Experts of a small language model.
Size: width 384, 53M parameters.
Experts: 16 experts in each of 10 layers, 192 SwiGLU neurons an expert, 2 picks a token, a sigmoid router, 2 empty slots to pick, a shared expert of 256 neurons.
Training: a variant of Adam for the experts, 330M tokens, 5040 steps.
Below are experts of layer 9 (counted from 0) of a mixture-of-experts language model. Rows are named router (the router's row for the expert), gate (a neuron's input weights, with its number), up (a neuron's input weights, with its number), down (a neuron's output weights, with its number) and show model dimensions 128-255. Each number is 128 + 24 x the weight over its row's rms, rounded and kept within 0 to 255. Numbers have three digits each.
Before each expert's rows: "comes after" lists some tokens at least twice as common just before its tokens as in all text. This comes from a sample of Wikipedia text that the model never trained on. Tokens count by the router's weight.

# expert 13
comes after: " |", "\n", "\n\n", " |  |", "4", "3"
router:091172092131106136129154111138094165124091148139083122149106086113097155094132128108132153117095153090203115103113112106131135146103110156091147119101106099143127157147167118152140137135104129133153100095125106143146119146160116148141120123166119104148119105127114085084150150077118103169156146145144147168162113122143145109159130082126158182097136107126071141113135160118171094133127
gate2:154141122171091146087137089163097094127113124131139141139117092125184133087169121149082189142135130133161103125105145123116125132113132146085108136098148146115157135113134140143087095101093121146143110152131129142116151123148105102143138172087105060071117143142150089101131134099125141131144101168139115145113122152153134126125106103096123174132119090135110105135148091158116095139111
up2:087195114096141118126168153119139131141135121126104123131147140126129126129096126146144117148086149103178145138122099147132142145138105125117139116127147097124119101167098159100114092094157151151155165104148128137168168125147129170098169129119139161198114127090104152131169097132121132105148127125138127134140135124115156139156141119193121134156119099144117125091136123130142144153118
down2:183110114118157137164156132123151114106138128110089071141152081166133159139145114080138102068159093122167149183102145103161131122138137089086141117138122118141127152091100168110126103147141136131109151085107137119072135102125143111136121104142133118109150167074160118118149146145131101123123119165110141129149097160097110125076131147153103117155147107122104117171101141123127096088117
gate3:135128117126098140096113098141111092137091115094109126118166173091144120132107131138151123143118142134141138089160119103145130103118104146079163134145159176126081095121139114109096130103075140095175136121104123133137174124119116141109163129131124117135119130102113075155110132128142117119141119131100144086122127141128119143163190097088144144141147152130137142100104127137074137132129
up3:086106129128113159067120112126121137166100121109157143146108151140114141140124152161169148109139089104135162149070141113137097102129140130103209135103118120120116093133143166152113127135149119109104131095126147177123211126140154138101114088125111114065119163152164157109134130149114144147113136127127136109155087149144117133127130121117142206124135113147152120146121093118116138145140
down3:110172098088113105116149103118100117106111126106106156137145142116112103139114120174138141159152095148110128167164162176127145126138110131124153114122156142138124071115126129121110139115118113060145156143134160135107089142148123106149172146130128141130128143119144097128177133134132134098131127130146114126175137108137120100116095109097112129104149132102103097122146147147096127110127
gate4:141128122181078136132111100139131140092109127101110108152130159099163120096163123096105129105127128142151153129165178121099129121099151137098128121111102129146096134155105083110185145153112124129135160095151131127156122132119124121119143111147144109091092125120140150084158135123134148154146115154105120178139147138104163104143109139141115108125139106107123113137113140084153091151161
up4:110157111113093144134163157119091123133124131132114105121114110092149124099150174130143158117169173142172110109142101110107121160097130153097153097096128137168150139150076111063130114112155156102157167102074167155076112130090092130113110133133135085142112126126112104125167107138130157122150087130125165105143091127100134145139124154150086100117169128110077154154116094149125121165132
down4:120107101116111138126131133085124102167125137138176114120153125146134099107152104163117137160136139178146092126146166119129138112089123157111137116140148111122108127133122154139145164141108139135118102178097185137176147097097127071125175101113129119105150142127145120111148132152119143141112112113146159133105105143141094117100102088149167078120124126166144143150102118153078107100126

# expert 2
comes after: "0", " |", "3", "1", "6", ")"
router:106148095163123113113148164139122167124108150098143090145115117127091178106133129101148143157140190088155156143114143169146134159116151138089138124091146114164121168122158115153155146161121160130131146145174122143122090167190145141131131131163088146133169124119108119097141116080124127108140154093106164181119102121125142124091152111136117157091147104141122149158136162109133084135172
gate2:133140162129101078098133155137153116133132110109119154134116163133160110114144139116131124144128112100110162148142125119152117148120101169088164138071116162139125142130113142130131110150106121124126129119144146153172114123137117129142130148122123103124137142154128123082171095137124092139154101163128090131177121117141164129141151135142119157101155159107173127164104104120122150145129
up2:145115134116137113105116119116120114110124107160137169139134123178107181117154109152117134127122142146116138122097109132137126091103109138109114136118113123134114097169146145149096111146116092114145129121122134165119132148095126156114106151106102131151108096107152148201079134112130147099091172167115138104133164113100117117142130182124117140152177132115138127138129115124134139133074
down2:097140155141158118121114068149112159130130153108119151113117103102075086122162159156105147099145123125119128140114145131081126062130121159137150115154114122128127134104114114154125155143163136130067095149142153128166094090109132125154144107154119106108120141183139136105118064129130144109078138145161181136102128155122126121117134107109138058141078119175129124134136118112185126147178
gate3:143174122126114128175162128121139092088109140116142124116098171157108118112152114105123139155150126115148150120151128145123116080120106113127156130089142155197138194087103128137125122127147111152145134153169155125117142126121148124172102126135105148109120134118130130119145083134138115144144136125112088179146120142138147158135088110120097127118122185149124116081159159142129115119135
up3:066091113142123076095140126110135145120135110132133147150157119109123119095085096134111157111158161135118101128128124121107154137129109103124112143187120096101153123061118139123159134123105095128144116129091127129126127113140069177147146116137158084147072161157165104131152150119131102088106122133162166085152133080167125124106134116160154115130130138113146130078126112088140075122118
down3:129122111097080133111134175131164149119137141124148104111117132140169130105107111145119131124139154110124072136155096108136127133138139157173109089133125102134116100082115099154103188113161124102142165176157128144140116104125122114115107150107167123150096131130101120142127145132118128128137102107149111163136115151164109126127128106206146129113123118118176159160124130148128092151144
gate4:134096202172112096088129117108114119136140140172166131138091127140157125167153150147123143121162165113115122154089076088098158127107107179118164123111117161150125120124100155144114125140111126096123121143079094158104078107112138107118145155148163166096134115166144092149133150138133123119108120114128134160129168136133144113137161156171156107122142121144133140148122129146119166112109
up4:097160170119090119131131122151160152100194144131177106115098153131116098138165149124130176141103090127091132152170114119128128108113113150124149119112101124152120139145089111118131099121107139172163139130131110151143120170148150173124145096150102146128085073112112132100120091124117114086165128081108115126095153134103166131100138117131152146134162133140114134147118158115123130153166
down4:107108055116146138160136111105153099143111133155160151092143143125132128130127104090142106163133100133098150092108116153129142131121135122150126131134140139123129170073140100135123137139131170099143133097138130090115126126101150112173141132117154125129106119134103154152137097184107165114102112120133150171151104130092098110130077153136191135117146106120120081140075162148084113176083

# expert 8
comes after: " | ", "1", "2", "–", ".", "; "
router:096155106148151119125139150122133184117095149078115063173137115121109144150118128083126099145098127070157167090120128146135125151134127151119119117145126056156132151144165141127136146169134143121145121151133109170120113142141144105121123143157124143143135154149123119062136125057162093153174171143125139147157106133121128101145127127110128161070144090078075153110131165121148117173143
gate2:113100130139133085112118090163108141122121139123131136118134141112094123188120176128088153159133126111157115139111136116132145104158086111101142117128157148149165174084141134121106097177150131084113094135141113133174147131144110166111131124140108163097123120149184121085131111117159100138091110115111128176132140124119110122108156144144184150092142111150135168117148103161089112128100
up2:087134120132142135138143157140168118142178095124111057139112151134108136128081099135123164122151129095069143143143117107141123115108119157160125105108123155139102151123138142186139093112128096118153130140125075123113148154151061121118124143139122134147144097143135106104110097124146122111076106091133081131089144111098123157124162129141127144122161144110132140147135100156141127119135
down2:161117122127109095176134097123136141089080125133113068137132174096113118142161128137172115137110099107132113108099100091142108140136098139105112136118148069144110142149087170132126180100121171114132164112156135160100129125097100132111149138173155099157155147136163079139119132102139130101127090122117153126139152123122110149181126139120097110103096127150094137132119102139142119105140
gate3:119153116119091099101146114110145165101072150135108170125148110128054086152111147101112177110141195128137142131129133121124117132120107151085146086124109136112124141152105137143152131141129115123093170105135163139139127110103101129142119156124118143137127111160133110127119101103137135168112152114162130091114133114151127123124135154145128130116132081147112094114138177153120100146142
up3:113128140171147154083155104128124115122140142130112129150146148088155135139161127081121154121178110112111088134137125092120110128109154122150157143131155129130112202137147138141114142174167161154107118125159101120087135119110096158158130091131138121127102092167125082122114166137085102129126139099116143083125136085121168121157165151147126118125166130064106139145128160104112090121138
down3:144089118152134103147131172103116122125132104119079130128152132166141152151134172089103157131091100109134152113084123094114128110168124148153160113112083088140140112183087178149078152138065159131124117131157125145131135135099149117133138102117175118165147113104103129132134117116112134139160133104084174139136098121141094145174085127122180117120149139164156134107176148149144146171113
gate4:113101159090104135116122133138124151104118085113177122137149130103068128159103139137151092095090151100159125128125146123142135109103172129109090159146142122109139158142156086155151141171128174100099154153120110116118123159141125140158109141137152188118098141123147094130159140113139084154160113145118123104149138111086131082139167140126154149093149092163093126143158133159171110123094
up4:106132138089127136097097116140153119097087123139132137130113135130127138166109146120105156113119142171122120139120150119113113115139150107115089145134156101123132119130140100095149135181160132107124131131152115140141108097048142143133061176119137089084127097151124093125132163118142083149163132139094116113133119152097156130146082127183176149136102102174096104056138146164136158099096
down4:148146133094130155083098144109121126106109165154120146122127127136142085134153111122115108134144138134068106138110157092133141090148117101144134163145194114123137105104115092132163104106157116118140137116126140110116107143123111155153123110134151136137102117111158123155111097200099116140119127102094102107136147137104139136105090121123143117158130144090105121136128122154095175117136

# expert 1
comes after: " | ", "1", "2", " ", ", ", " ("
router:089125149160137117110125160111093167114097119115134120162168095109070160122146113114144127147048151100136152082095119145145101168118124167111138125133114125143147143159160121126151131163114106116150095149152124161152099123163158130148157152129090121141150117151132134098124121068091133144164164147138154128155111118151143080114140130144162126144127093081113139145129136130144125130138
gate2:152127120110141103155150133160152140097138082150120108135097137106108153114119112100166121140149077131140110101152122125146145142118142095146124169134128174147118109137141153108113138131149102100140162092126108108111133110138119118132127136122145111154090153145130161073121145113091119157167110124061107166144137114113124135157096172099108118130126108156094123117115121121119129077072
up2:095103144139121135124133146137137106117131155140135125119099163144110118129120072091130113082160101156089166115127109147130174140142111100124119143146132110148166161134111142109130114130166135104087120165154106151135110135109159138088083132136140143139156136124113089173158136142107076101143139094078136126134110177089092125134103066077113125100135144150165159134115130156154136150149
down2:101175113098132079159080150144129122092167154130129112176171131123132130140145127118119126159157120107074145097156119135138166122130135145143109123111148084147143149103149150134133092125093137141140158124110113132124086198106158145152126118135155149069162135147122111132115082156104087151135147133135120149119166135084116110108146148113110140102128099167165143218109133149113159152126
gate3:143161178116145101120091199161145142121130130160139126124120155137124147070113146133154177149107127129133152139097075138123164136120110121148123112118128130133122132119163087121116125134166115141150143163132135127198145115142119121111101109094071119113146132149103082136160110126129168134143164153140140146142124077103137117114158117127130118100152129148113146146103091118132150149185
up3:170116132127164100133116166134087112124075128111143147120116133126131156117127134115098131133142104120125125126097103105126131102164140090102100112098152162109132074128130124094149106102110130166139103107138139106116128114096137120131127091110134095100182109134143147135149125148125097133130106144154082121148119163112132127157145105131113118129184133111156150113128102120132086180129
down3:112140108142150141157145123107161131137124118124154110119128124140117111096127149150137102107064141116113138130176161128140104138164128108110167117093105086097221148130141113111131141091141168084150108108119170123114170120150138127136126140122121143141119124142128133130130158140119056087107128123074123161153126121125123115099130154119186087150123152082143155145158121160112184124079
gate4:161099128095119094124082119118112130108139126131114131174113158133104113138124166170100091122130092151123155109112114123088112148074113138122131161096155120143118138134151071148104141162165127132093126141190124120119106178137124143143125093135144160127098101147145089114138123114118028133120103137140086127135130120144104139167141134139151139090106098125126103124120165101139107186104
up4:182131142135093098124108074124086120108128121166130101096117143118143118157158103172146119159122106113113115134102118115147135189107111123128160128072119136123126127166181136132168120131110145128143093083127148130128123128113165118111132120136123138106139118126173138106159112145104096133124097134183133143089145106111111160152091102123151123085106086116132165121087144105102134153114
down4:139130178147145149091146112103109168117081131116146145123129132130105105087179123133145102134113143163125147139102129138139101151111082141154128125132140154183135119129107118092151124104132147156160118121122112141176151057129097153106116145141140162132121157106119170135104135164098127161116112143114107144124116099142153129114103137135180081159145129097137119115078105123107097126096